From a checkpoint of a small mixture-of-experts model trained on Wikipedia: width 160, vocabulary 9040.
Below are experts of layer 2 (counted from 0) of a mixture-of-experts language model. Rows are named router (the router's row for the expert), down (a neuron's output weights, with its number) and show model dimensions 40-79. Each number is 128 + 24 x the weight over its row's rms, rounded and kept within 0 to 255. Numbers have three digits each.
Before each expert's rows: a language model's description of what the expert responds to; "raises" lists some tokens whose logits its average output raises strongly, later layers aside. This comes from a sample of Wikipedia text that the model never trained on.

# expert 48
Description: Opening parentheses, en dashes in ranges (1977–1981), opening quotes, slashes and LaTeX ^{ or _{ in names, dates and formulas.
raises: "c", "2", "1", "M", "3", "S"
router:120149159148104112115143120126131164082158104121067077125112128107138135111115144138111167082154142116116149125135137149
down0:119101136115149149150125123131151169104174117117178132091115146150126122142115149131097126134162085136112129166101093117
down1:137140099158119092129119081113142123160119117158094151125134127143163121132137149145100109162156088095172173155097115142
down2:116129063109124134141133125142117151138129114119086105165148099099118113114126145120155176134116166154136118121174157121
down3:143155145109136137140112119146160146141119144098141163107133123091100105068111130116132148187105166144185115118125146152
down4:135126125144115110072163120128079099171127112162120116155164103119118127094163134119143154101100127127156092123131171155
down5:117164114137103192137110139118139127136108125171165155102092098141097117143083136148095125117132176137139160159131124157
down6:144170129157141118092124123072123121136117056159155123138105126204110153131143123156145163156136126121096070143108105071
down7:138144067115155172149151137152143131134109133111123091098164138111066138134199087103145115141139140098159124147109141124
down8:164115131132111137113094081126139104112098143137178109117121145108136114112091124155030133165125190107160113161130128151
down9:156121149156130126110088121093144139133127138187162151122150075172137136123155151136127089148137135120134165126099177125
down10:126138097109117125150145127093192133151119105141155164139115138129154112157136118154108132182137124129103163137107135116
down11:152042154134151126159151153116154121130088167123115144088153077134128110125122154143111133125142122100137131139098106125
down12:161116118091106101137152148072098100112084147141111104124123086079114129161110140142157144135085120190141108133151097180
down13:109130145154077158145101143129100133138133135104118078104177133126139137097123114135139148091119132135111118143175115159
down14:138139147122087150100115128149092145146117166155126144144081149098149123113088137109102127147129140079101144067139105093
down15:138126126109149119169161131088101172171131136133095105139127127115097146188148136095154123127136100114144114128153148110
down16:135144158156131106109112084134102123145112110092122166129136060085132140114125125104086108124096112115087134160105090137
down17:134142114107094105134133142135123099130138107125078113129192138093106094114140145123123125128148172160097124134150152100
down18:132103158121137132112079151167141137146124180119101132162146094145138119165146132105170110148117113106139129114122132111
down19:109140169109096142117143098169086113111139126132121094111117150154186130149129091152145162122145065123111104127164117130
down20:110148156106110112144127115089156129140115093138109138050089134105159121122162169160151165119131120114165126110170143112
down21:099133104117059117157175118157154188135108117129099115116124115117100151115172096076127160094116130146104137149145093119
down22:144122149144112116110095202180125127162133170097141097140115111141132153111119144127138101181113088143124122143137152112
down23:132145192161162130123115146119116128134113108091101118111129144106102151121128158137205103149109085127098126143135144169
down24:140140147126148159145104097159142099114172160127146154173126106111163133112136127094102142130152102151078142120120106145
down25:135120143166154144154133138122110148147104163156107135116127132113107138134118177135142100107134140128148113066114133146
down26:139146130142167116120142130118110105107115120096152144091104103118132147093130093141123107106115105142124134095160119131
down27:103122109138101132112124100128125137163112149133147124116107119091176078137172114104154144117082081133168138129103151119
down28:123150095102142099102129163118108147127118134108114157083070135105127146115119139126127098082118108149124116106108146156
down29:128139166106139109126109126164129144105153139142152133072132135157107101110161155145134177108136117120122095144088131134
down30:134106092170164142178106142092113124096144134100134127165095127120144145149147122095134129130118127137084101120120124126
down31:077092094123143112125173138128139142113108097142097131099156127111078133144126109115139140114100091170089128165138121118
down32:149116135086126148185149092131159116170095101164131084109149140109156148143114170145107131127120126133083101133147108145
down33:139164091150111139139149078139182107118151134159097128146124153141150112098147170176080131129094141145158108101159065133
down34:119148131138133079112130100134164121132156111118106077160144143147127168125129135147148083152135166135191106159184112133
down35:161133125103154112128145149094150134114121153119086121122113116136107139186117132125137076173164115090135130118127127147
down36:150110116120140125170115093123116151068139131148093148082148115119139134129102100114144166128119156132096137106133119105
down37:122096106108101128153086166126128137091128150131093108134148139120147121086077130063172141113096119137121126131106141121
down38:119069096131141104129188125129085146116155141116135161149127141124112130090157161132154140101112127148133149122139127128
down39:133113114123120155123144114131142106105108175136109154130130110075192149114134162159136154157109158134121153182155096067
down40:115138107134189141137169150182146168146146109123178095138121120114145159124139100103112138102154116142107125133144109122
down41:163139121188091150127123112134118099103105129114134155099164114128152123153158138094086122131124145136086146159132157093
down42:146101162153136129146135099077139155112140132152170148101150134165152121133126121147148117140168110103064157126129127142
down43:125109094141121111139086117102111161107103103118135118125126118135133185111146071114162106094136135069153138142108139087
down44:150130172134116122149136157126160152143187111141100148160118117155161120114153137125142156126119147176114093137155132110
down45:135173088103134168149089117111112100138143138105107154154103118140093119146148116122104103129094138116159109153115120141
down46:153145153121165126156130122117144111133147135156115154152100125125113146085097128136130103132134125145093100113143125124
down47:147114107134125137159128114170114080134102143136160167116129144117126125127113120126183086119127147104124138133128108131
down48:162097136128150098168114123121129090134169111117144135150151138147168099148100072102123110139118135114107173138136119154
down49:150136143113106160110119116140096154152172195125129129124114117133137113116128136145112153106143124150140081107167122095
down50:130123112161063124167091116124160110125132162158133153119121135118117129172105153169130141131060126123103135104166157143
down51:156113135130137104150169115114133132139128148134103179083121084155128163154094136147182125143123107142109146130135122140
down52:143102069144097141165138141152129140102155140149153136144104120098110138116107095132118112150140147148120140145122150139
down53:104134123103135133151130113092125119137079116116130111128148147089145163131162099108117117093120100135103142133153134131
down54:095090101117125073138142114165128148170130090103185165118116148114147159107167133110157097092174116086162159140093108082
down55:143130117112136129130123153144136109146116129165128134164166137114134120157130136125093181126126147139156144131113106141
down56:153132143144149154133106152159117144138117076111145157131132166089090136133124116119096081110133140121157124129091138113
down57:170125125134091159136131115153116092137076099126101121112163166142137183145160122123129128140128100106118098143172091083
down58:137133136110132087095112166122103157105165142137097173147064113113130156130152135121138142127107100107097158107165100123
down59:099069083078136136088137118108128110095126129133086121127115115174116162130130150105149143122146073139110131134192138123
down60:132142104113130123139157162144102088134102123119134125159148113125152129139113135178188150123179120124132127117130147125
down61:144154137166156157101104145143135123140147134153136119143183133150170152134101122112113110142127157140124148126104149092
down62:127112147067148148104119113121153123128112127113092091115106082092109136097130116100137165118104142154177135113092105116
down63:145138130158153123103143143150124125187105146123141129118138109131118131137115132138082074156091121109178139118089169136
down64:168158128100142105125136121118070148119145140148145109109145121128137106113094085146107111100109147147130144148129137151
down65:165134130130188097177141126132116146134127092105154138153118123124096132140146100146116116123147133079077066129125150141
down66:086130125147122119113148141152104176131150127132154134109136124116115146120118127157132134147130157138131165138116146140
down67:142131131170145147145122139113145098112136114180125115081132109141101113119115126136111164151106150151137096117080078109
down68:113148111127129150147134142174103136107160104123084167092114169122097139142152151112127120129151177137157106153142122158
down69:188105155148096137114105116147117092120098124145110118154126124151110157116119161138149112131149131120145121170141164161
down70:141110146125118146160099121068124101161121099141137169068151147092125131134094156104123133133138142152145107063144117129
down71:122150126128092164126111117156117113105104091145096129096162115088135123084102130122166131082147133120134110122151094094
down72:161153136139138126109144101155128118118154157163123147107148122104138140106066119154168134186134113109141103159137133136
down73:159090118111156111117104139100132101089124089107147138173115110138136090087130122157104124119093193127094123127136111119
down74:138152106094102119141162171131137117090126114150126197106129161138105131121121139102158151109147106130102139079135118098
down75:138078155163073109165106103132143127142108128141149146131108086144109094113141157171103177182164115105130150152131139125
down76:108139124168085136112121124143117130122137149087153175132143108121094147163150126096142069156107183105120195119108138119
down77:103094115142114158101147118108129098146144135145157155150106156120108123144152097145158197127153193117134097151134115142
down78:116135084121118112119107096129147117138106137111154124176092114117085132084150174149137132164100130133156139146140141109
down79:149180124123133117099128106122142171119066137127129171087131115084133112152107153119108093146145180156121113127091127105
down80:134139148131152135099129193090158132125155155145124138139114163143117129104143103150145090100144140099135157135117134141
down81:123102142122157103136144116119101116151113149143134109131127125120079146120164095159135157118131099126052112114167142124
down82:155161115156124133121132123163108156118136139098091147117159161134145156124144156086160096076139148135128157146158154123
down83:112128097111098130104105122130113135102114124120107112164107180121121138187182130142142150096139094105093114102121128142
down84:110101115157153126115141145117194118132155112133176121123165129118097094144118127130126137128148166118106123138062085188
down85:137186128113093141130097136124121135095093142095122121116111137135186080132143153104165158104123088156146124122148140140
down86:125102148166084146106165133152165138100112110135122168153125117146170149175142149190148183139147140110108133151144145138
down87:138170123118126145138163109109110172122110082164144143105116139115124130128149138137120111142141174125174124109128107162
down88:135128125105189125157134122135126130130089120153121123126133146131070115078123120159083127164129123137146136106127146168
down89:112132093097112129123155122153134101156134117144170109104168126141101142171162117139109146135122148127137123131136142075
down90:131159105167145119142110131169156134134144148125093119117123134115088136134084126162199175131146142136152106141111182132
down91:137095163159118115218087160118146127115106120132146127099074158125134160141149133149141102106107130108132126109141141121
down92:126121103136129159158111107146147094151158146179150161124134120178146123146141139116132145154086132127134127125095142155
down93:089114168107153122178153142144118134126127058115104139098141150135108156141097146164114113116134119111173172143090128148
down94:134112141135101135139147140118123151137099111124112127142177091103110135150120147116115156154102139099149114132124132138
down95:124083132147150161140150126148134154151112127177133104109086131078150103128101119145077114147088140168137126135106137126
down96:144144152116183131113123165093100130167124130171169130113137112162118131116144128108071086113098112109111140124133114100
down97:106131116162131151120151148136118078149120153121107160125091119143111140127114096153142160115114148103090151133120108134
down98:116152123170133134180143134128157152097143084137182150121109139151161131101155127125173149149144139137118132157124149131
down99:143195124103128120103112116146153119142165140138098099151163196141143162137126131110105157101126142180131118124133145150

# expert 16
Description: Bare space tokens, nearly always in table cells after a pipe and before a number or empty cell, e.g. "| 0", "a 2018".
raises: ";\n", ";\n\n", "\n", " Founded", "ians"
router:175141173166136127109154145111127132116137095113101100106128138119101162104108139138110118098141161134082143127133110153
down0:155117115122121082143140091144201145123112110112158164112119149129135151128108132103143138165143101116084129153128122131
down1:150150098146156106123094140175097112137153130123132130146094124139111140140119092137115115114123113121119135124122118132
down2:110124159088093144151098127138132128103153134117128072135102107109142107130147077127133113123141109178137130151174103148
down3:108081089131132139137135119126093116113114172151135112103100120128132158132118104133107145135121121133112140135114129149
down4:126136124145124151144088152114149147137146134105104163136121091066119091131140153130114144138129156092143145081120137140
down5:093139175137122099134169159090078128111134154154109123122135140107129166148102149113144088136125084136157130119171130142
down6:106110120121153171142146139133140109115117156132119117102115144112109143174118145115113120095158098168118179119106094150
down7:108108128116124089110119153146139147084174091157095139166097100115151141110121133138124090117093131101091093127140079174
down8:118108132122119138108120117136123098148124118169114137107170148174119160146143098137154142113105110105103148141123154115
down9:145144103053123093102100142135144147136122117165178129125126144155144115146138160108116137145133118115069161107077127132
down10:124143130103091159093179119144134138104157118152161132128123141136119129069178083118151145125138146120103113150155065114
down11:111154097128169169124148167180108108135142161142136129146146119151143093138137141141144153124121139165157159139096152137
down12:097116142149110137132116129092132124115136140097096117111145109147124110104102067103112122155100111090165101153151137108
down13:161071122108111142133121110134176106122101153109148131095112104132162113149104141098157169149115151096124152135122177138
down14:125121142124128114147149102120165132148106122087115137128158095122132153175140148160153103128108142156145123137123126136
down15:107156122164124131109172092154123170163144104136142153150155141145121151116114101112143167142125120141157098088142097105
down16:089121154104114173187140117131127162130094145125130114116133164132134124184134130112095117131123149091118140157166132164
down17:175095133094166143167130108130143101124124108123115158123119191146138112152155097145137076117120105167092145145114112119
down18:161119122169118141130098157125118168146164118106113119112131113125116115129093156140111145135135128140115112143117097104
down19:143079132125162130114103127071103131122127125125138138165111091107149154134072125118108109150104152115123158092079147109
down20:100097099103154130109089116142152130116129155132151102131184108194104158114167081141153100150121149110088098164138176148
down21:131116146125114104173142124142102136096140085156133165134144157139102147155123142113173141109089161139104149115139107142
down22:119126126146133107087124136142142131143128121127086119137135091155117151126142117105115099112105146120124157123153087170
down23:146133143123097107069080108115113129151174154161093144127095141093118085074121152136088102131143116150104135135148168132
down24:166107084222083155145128131169122150176142120132148122114117115111114091096090126122155091127139157105149132097146111101
down25:132115141128125116113143117167107143115101110133112141106145097143151077134149122083100116173139141117154100093119089178
down26:101107122110146125139112159090152153085111119154122114134141169167138135090115152132130094113143150127086144114112132101
down27:083132059116169092115102154079078107134113107143130107147109137127139160061160128141108151131127109139179150129170089120
down28:106151155180107137095138156152119110120116143120119140107143132146126111123144165076138143134129178137142155128145104106
down29:128153072140141096131135124072094110085116137139126127135098112156109127127161108170152127115132106140132111118130113107
down30:139167152099163152113093153137093150147130142116124128116107129134172099128093098116155122104130144104114136095114127118
down31:101090119105138139156134113160171142103166126127128144166133145128101116129161086179115174152123179127137118109112122154
down32:144115066142166157108117144085087114132171115108131139116091098112130162107127119107123122117161057109109114142077131149
down33:094130116077128159105168163114152111113115095163145063132123143101138087132101089166108114156141147113111149120161149169
down34:146113073134074148096150097127173112125084127149139125126122150130130147143167123143122130134168122171107140179100145146
down35:156086138117131120117107126146135146130165168097183147144156120115128182116139145100115101129156126138129099146156110134
down36:127086136124108140155154116116137096141101129090135122087101143118069136142126165122101103116158128152123129142129141097
down37:094138157138119140162092071117206128122112137130143131109110148103153153141116115126106162125139149135125125136101182119
down38:148136132119104142138105138152094070086121129138124129125140141156120141122106103091117138089136122150154155122136119137
down39:152121098117137109147179096145109099149073142113135090149124116138125129127095156151132167132079129151132182137096127120
down40:087147112168155103116149120135160099128147138119121041100110107104115145097156125114158204150143168085117111140179146142
down41:092094149134179084128119113163123123137134151148148121124131136121072133130112139117114140133155135158111172115109137071
down42:141160118077132118128079135140129107140114110150145160099101157129174110179119128141143135171112125145130097128112164121
down43:115147114096129127111123158110162141130095125131174102154122131151129200080140134126115110132109131082125136094157109127
down44:064113107098135084142110151090207141121112108134095134114119129180118076147123096115127123099129123147111153142100093138
down45:133091093085148122117116127165172097119128141129124101107139136116114138158110075111152110106170113120138132091124088087
down46:156109142121122115133177147195131190172166126111092149094124134130098138139134153129115154183140097076126128118137128130
down47:099124083168134130183118096146160122116096085128142090127145123121118111158173086171109127175157147140145133123151134157
down48:127119119153148131116171122124094131137120117093135172112123126117180093100160122145114120132108131102120196094064115125
down49:128143100143135158103117115097131116114098120131112144167095140116135139128142082089089101118143154149117172083100128105
down50:143088129088140114117133135123119131145135144223086092150109125092128124109201136150130125083097144118134107160148172145
down51:111183112099160140150108091083118107122101171120100130124126114163101137128123135155146171092132116141121160121129112111
down52:128139098164069119161135110130113183128099144111102107125138113123102082129134121098132149142108121133147084148117111149
down53:074135077123120141144131114163124167087126095178103102147157137144131151080141144093104150139141103128092131113161114102
down54:153131114122117175102124139157135162120144122151092138116075092114107136123123164144161101138097090150121125136143142077
down55:176090154116092142140172112154176180148128114078099097165106131143150129112097103117157090111118097106068093170160114160
down56:120136159151124165142145105123136121122084110139138158155121174198151160162110127089107163143134128159170179151110175148
down57:111184149169084141108096165154141132109120125113155115167137112159119121148085119132107148146105100146175108121136159094
down58:097144147168105091140129138129141110143103136129146159156172139124147171186129141139152132110096119117153132157158120142
down59:157096121165139101134119133129099124122129125094118116108165119084123099103121166092163161163143137150113157116131156098
down60:123163146159105145134134120134142122121139181132144148109099147108174165109143099115098155118071175166121169174151159116
down61:143124143172081088123196155084130143157185163136110126105130118143157081112099131104129118104112060114153166138095122116
down62:092104173129131153128124145124162109121136131167110122134115102109118131086149131152079105125096123130092189133121113145
down63:151147137114107095145146126105130083075102102107154163125091104155142125147125077145151148123152071135118120086168151114
down64:122137097093131114088133146098130129135149132124086089167145103094109144134154140126147125072112091119158140132180139093
down65:116149121125099092123169123141115136128109116140134093145129111173111081171078139177097125135126125142089156118156094118
down66:163136120146122118134147174163137063136135087167101119130108207113087139153129152158153087152130131119158122069143128131
down67:149152165118125102115171145102140119114140177138101157145143111122106135168091141143104110148178159104144100116122163089
down68:159147147123141136099136099126183105114114106184141137108126144125132091133086107101129132146074152149155145114116114110
down69:180151166129111141130129130098098087133138094129151120111081110115160135118094114142127096129109080145119126140110156142
down70:164133089117132129121129102114093109073126091073135152151115159122141092138144192114114077113144146124120169117144057155
down71:163151159159151109099116134109126159117097121114148165120115135131136100087081143105081115129136129126116141158129124088
down72:128124122155094119116128110134168117120125089126127144136133149167138132128117114168139155123148102139134123101143143122
down73:131156161092098122171153083054138122079107063139156128085102120144117144143153093144117125136113124100099129156165117129
down74:176137123120131155111099102139109095151122154154138120139115114094129156078159089128151118122153123144109107106112108114
down75:127129144133106123148125123139189149150088143109089120146134094108127155127087108136122147117164078122143112126122123138
down76:117125116167113172104134147140106094112121092119186110116108117137120126137093168115112149076142112120131157102106175103
down77:130127112104105127167131156121151125148105110131114154136102133142124113153136082138149094104123130174098132129148139128
down78:132123090134139129123108133132123125170124145127140107131145148145162130097089126116117122109144117164171166129151118093
down79:084120113105123152121111133137170105150146141148129137136076105161130138114102155122148117143113156135122161142111124091
down80:151140091099158118137135163123104123096154149195175131139088142137149107128147108107072116147149129155084158049070133093
down81:130110127164128094129148151138084124137078129113152117135161089145154105148114164117167115128127110131109092186113119136
down82:147127125164125120106165132183124129138142159147095109147125158134145127150118143109128127117135119182093076170121145159
down83:111123134144114164132098136084141094146153099131103162156167127111133151114125141132097132151129107079110152164127144107
down84:135151140132118134146111122097110109142114154122130122119123185091143109146129130115150143144118132121112156178152157157
down85:149165113075128116160147110143119110138140136096082105124137108136164175139128126176171115141150118132123138126094123179
down86:130102114098129116142121136074111085110140095146140119110133100131159148158142116170089124096116165140175168142129159084
down87:140218142107124140154139163142127118161118094145067125130094158169143080181093124131123104082128114095147115151105106097
down88:111153145154150119111159106164085070130135127139129136159120113094131099112133131116163101175115079092138090157151134138
down89:123074096158146139115147140185157084142102171129098118146119136102110163069121096087147098116105116159161127101154160129
down90:120128144126120170152098158123105141134090119130116151112167182175073148140125146120120169110145148100117102125111142134
down91:143161138129152134129127127120107136161147156108160095117159126104177099119103151113074133125068134132097152188136145133
down92:124170130085133127175125170152149136113170115146112149139101147072087079119135129109122110133138105108126140088158135126
down93:166116081151135137130165175178130108173153137093156126156104151150115137156110140128079108090083129119110106123118157136
down94:123112172132163127156114162160119161154125145112132127161154135105105115172110073137121078172146145154176105103127124137
down95:134092139127125107122132114093144161175142150114108126142179113147140102123118104117133126104104155115177139130072111140
down96:131125149116111135135117138095139138118109133093196112089157152147096113140167186153112136132090100128127113133121132089
down97:143109159166082109160150145114186197145130130101099144138136172118157130154108082111121111131159155111092157129130170132
down98:122096117115093121166098101138112153079144127119114193157158153130143155118105131150095131134052068138141134169158125107
down99:112158101122112112104086136135159130122076115170160148140107122091143144137155150127114130152139128120135156106109120112

# expert 61
Description: Standalone space tokens before numbers in dates, codes and coordinates, such as Ju 88, June 2007, LA 712, and adverbs like formally.
raises: "\":", "fully", "====", "ibility", "\".\n\n"
router:130187145155131125118121119133147124118132136125076055130149135120094184112117151163145168159152128135116138145142157161
down0:139135147155147107120144129137127107171055170134120115109146104148115159133126104109115094104130116150120149107132062105
down1:114100138139101093093153137123119140099141139179178130132151151110137085119135099119124151170148139113090163163134179162
down2:169119117054145168118144146157106110083110145109175160101116089105139137139135130137098125122127116130138156192118122123
down3:148099148138100107075179159092129131108119092069132175125145154139145141096125141165136106099174137100124106139133124110
down4:140145104136116155067139169102136060163105164114082160155102108141109123114131134114114110110128081132107108126141120089
down5:133130167149150185078120123160118143117133119125168130051123126116118110138116158090106129124122125182171111090121130164
down6:109116131134143165112113142121116128128144102161116141131167163181137115117148144118121085126152152144150128133124101116
down7:124076130141138118140122124180094183110149135144163122128126127122139124132157112094125160086124134158123120134168144118
down8:113141100164093144137116169106153148166134128096131139099114119164108118130121131105128103126103115127118126146135136146
down9:144134151138097072107155112148208126158101169090142107146093139084127118139141112109108122098087129115095137136122152103
down10:093125136112099152101150107143164166097121118138135149126117154088122142144117134092181141146174143115128125111086136169
down11:128116098116121128131116119114126126119145106109107059163134099125087102117137151078134148116101123124135177136100062134
down12:108128171164114182190131124132094104152100089170134161116140146155164076175138097139099131121117128122099094157133125168
down13:151144105140122164097115114130138089101138128126086143122091101140119114129104102150150104080099144116088114135096156119
down14:121148128074142140111147133108109146127071140126136140137139144111124115138083151107110110146118142124128105158125161121
down15:101122119164127093152115072126123133089160121161081114107128127091123153136128115135076128124133167106129145105152130137
down16:093127114125165146143143113093102113136106135146124137086117152157086152164113115141118164150185138137170089139121109126
down17:161098123165154152104138116147099112164142108129101138096119101126162152151092138112103116143125140161100164147111114148
down18:156101164137157156105123134124112095143118108154159132135117138096147160127150125120113169137075136158140165127094110075
down19:137135078159134127068117123135152120110143137151127174164151127148131132119121146141102137118185127091142168161128103140
down20:126107133112086103131153082164137101119134090144092114130106121099160105100113093145110125116129120171127121165162119157
down21:082122113129076138077106119107186135114148087123106127186134113089124144125132163168130136145145142140136137137175099102
down22:126134144149097148112159142157123126142103186123141086116121097141151122133142162101095124142116095127126149127081120153
down23:152103133150161091123111122137106130148107108165126146171173092132188158093152092111158112141117155179147108131152099112
down24:115163124140109115137102142138097099135161106094121085126149146131128143128113132104119157142118156139173157114157155150
down25:097118139103142134091142114143100145172113120151101154114116085120156134185126159100136114143123117178141129146090149133
down26:116123106120121119095173090121107095115099107134126126109118150124118136176087119199117065117159118115119129122123123145
down27:127155158153099121142123139125111189111168160113154072132170118128129107091156094132151075152118118136152124114096127143
down28:110113119118172144145142155131126113067136132111093120149095096131143121128132149153109108158143124112114151109076089151
down29:140110158145160132126123136101132148117111100107118109134086100105118163169107150094113118144135091149123147139109093110
down30:138087148102111141137142128112164201111125122110188109098157119134161123116159144169144119139087134134158125121149168081
down31:151117118146124090121110077090151123120129153163145090149143159140159162115125153121155129116131118123117108151153117130
down32:124103160088204091151136080131139145181131112159159122151116141131133086162147105109145136137135140114123147133092118116
down33:150145159161145071146127143151148184144127134102177157146116137123107121171128085110122132158120190132129114118124138143
down34:140115085127083099170107127108112146125123124110135136116153132085118101151096147121133156140159118151106137123127126120
down35:108143121121116097116083095145112137160157113173158133127143136130078133125120117113141161118100110102151154119112111123
down36:160114119149160099145136154166175120092126141126143178137114143139108164142122120115131118147131147131123115132101141067
down37:110132131110137145122117150155118142119093150151113152098150131101127122154128127142127091127118138155106084141118125126
down38:153107138159132118154101139146102165149116091119144168107170112170158115129144114118115159129131103172113107153094137077
down39:108125124122090107111124128127095114074162172111142181105125141129106109123119115093119191111119125135140125135142149100
down40:101109140125140149121104121142129157128145152129119096114138108132108090126091122087111106141113130123123126138129090200
down41:139124130113169145135144151114143134138107171116137124123135151184113128154129118123131129140130151120150142120129149107
down42:137122142110113082138118113108101110125183113136093106103137150112161141119058109108204157166095134136164161158149124107
down43:130119097130118096122118145171139152141158090130129071120110097143092126095112125103112146143150105164128122180158072131
down44:128123158149083086133069114186151119121147176113176138129100120107168121136139179113129123119138114153138119156123143133
down45:108130092122127130131068170136097122114159155108143131098125154112102139096155125130093139147115122138162124136114097187
down46:141162163147071145122162124088095114139197121145122153105107150162125122166119138105117130139111115165127139143121111066
down47:138121115130068123161110160092133118123148116145143128137127125144133108138115129141177133152121171050168153096124114107
down48:153086126111128147145157107147146107087092147111174152106157145118117112117137107122110145139160119192107135094135120122
down49:102128135111154116093098132091133099123103109104136070144169149145102160091114122096105132163152131152162176131161150146
down50:159128100126092151090123151141126143112142176138139110143173105119106107120153126159146169153109096105151107148148128113
down51:131131147099148087114127126142101107157099107140106135123131134136158158156172078123149144147135168085179111133144143131
down52:153133144142092118148080141121157138147150118133099117171125087149132112090134115137105131154133129136155079178151145110
down53:098166150148128139098120118123128077125138131126116042122138128123129141085139129102166149152137152075134119094124137125
down54:115107171109112118172137157107108100118108109121151156127089122130147149138147094175104109134147126122121154152125161111
down55:156134104159176157128104154117123119114128134120126111117136189160118151127132106104157148165134098179161140137133135144
down56:115154126112155136143095118081174148091138086168155104103126060130117130143104144122105162103138133173131105119162145092
down57:131150096129103151102112136147170102138115150108140110103117141182096126141153152183114092154132140144150104113136133085
down58:094135133103148159094143097139114113109109099125128142153134131132157119104135127143148133096094114187118152097089105121
down59:148178133154139116116140148198175112153123144090143102123159144132077062137102155153095124133127137159135131129133108125
down60:131134129118136148133106100098184093122133112121121126143117136115154129161096145116160127138120120162190103144085087147
down61:124127163112089096123135126102104151140087089098122101111156129090150127134137109177132171107144101146090105154126117094
down62:134146168134145085139148139153107109106099136110103180127146159171114122150117133093169122125139110126100135123084144114
down63:120129098112122123163147077115140125134113082112135124118163115113133117092121161121122157072156120143168141133146118162
down64:134147105091146136145127133079140130137130107161094117135146121132113138152122186118181113133115119118147128101123153106
down65:133148179113153149155113145123145122114140162142140108146182137159114115177116104161081127146145143088137137189075140150
down66:102134095118144117131127127086117121118105121187116094073127096098147090104167146132107103130188134169115173140100167179
down67:127142154119107167143151121148148144118111123137122082134113138114137070139100064123129125158157138111153081098150141140
down68:095116135120116103151142125150165117115152153134119119126152146136130100138123114162130091134129151113150136085114133100
down69:108172094122093113144121142152126154149156128115064099159181127137100119173110128109135165147167131105154104131161112152
down70:119153146145152171105131098129170097144083117150103117154113091140118115137161143138174105134078154122130128145110109151
down71:116102112113092123134116090112142109106115115120122159132137133117117108060131090124135156128124155096082166141132098086
down72:112163140147164152109140151174126151147147098127158117118127121092121091124172128147181164128144137130098129113132118156
down73:136156141120132094134116126121138149165147138153098120094054116092137105106154148137141123118120139134120146134195105117
down74:084136126112143136072095124113162150143131105156102119156083117135145123150130116099120109116138144137099133105109059126
down75:147104132173132088103176104116148110129129140143123104106123092147177151127162128149142137174125103130079142132117069114
down76:130107114092111153113138105148106127139126128105138127151113137100157111102127119117079126113151111121152166142107097115
down77:097128136164150172110127107177171077139141147137103154136128106089123084124136113110139107160081129120118125152125144160
down78:098106165122127109122119128134137141168087138159142150152113142161079176147133166106132121070144155137147142145131159095
down79:088148133107086125126096114114136100133107115186163095121131170141114146161148099195126148121093126141130077141081108133
down80:117085104129112139139150118153136111145126156113116158157072154151088157119128179131133147143109125123183136156197133135
down81:139145151140133139147124135140118139164177141146120145129155153133142138163121135115086163155144147125139121087161120117
down82:158149113119140157116125101122145138097161140146120069124126106121129104124130147155121103150138132104147139127131127115
down83:140125117143119124134171085127116139132144120158109152126130115160151121139141102119102108180122113112072126130133141129
down84:119109120132155147175136138109157148153124181108143137112123103124130079161095145125125089144133156122148130133076148086
down85:127141111116138116143134149134094096122083158127088070143136121131094139133104122138151148163153110088130169143122080120
down86:117119164150086112155089148053096142096131129133125149137136102104137105122122144126161148134100142125153122124099121113
down87:111119104135113156173147102135170102115102114182151093140146076122119151133106130129096171107145132147126118131078111154
down88:158145110143105096163108119100080082131119114176120125144097155132123132159113136107118098154145101166104140120094140108
down89:125128117192129134118109075104144118164119118084131115116130167162132126174142151109126104090122106165116132164115096139
down90:180141142127106115109160118125115134160103110132113121081125155134178100143136200155146177138111134147138117122141130163
down91:145104114122148137121168107125114171115110105101125106072129095085096126135088141147123111110147110150124143207130146155
down92:091161139178099147162176156141116088107151171090123163102135117098120144145139123167102159112132114127146134147155134116
down93:115166135149123177088150142156139077149155121149147103166130124123135112145104103146108126115137112119146121185116145142
down94:081144135107145081111125119161129147092083128113145128152136169087156160111128145115097095131121090129134152120127112098
down95:118136149115116107110114102103109096109171126122129112161134090143188145149133122167168132109058114123110133151135099133
down96:152130148157157139129066139118119135133130161150136108118095129081113123126141123114089125112153125106102105070129140140
down97:107135121128116158103105104134134128119140084090172102156093126135103104134139161113120114125107134133130157130149118131
down98:159155094104133179153152152097110133109137092184170121107146107130134094121078107117097160154121122154128124140108163136
down99:105132143130128073151152132114165165172137125115125143112137139155159069142109138115161099119112154114111162124099137135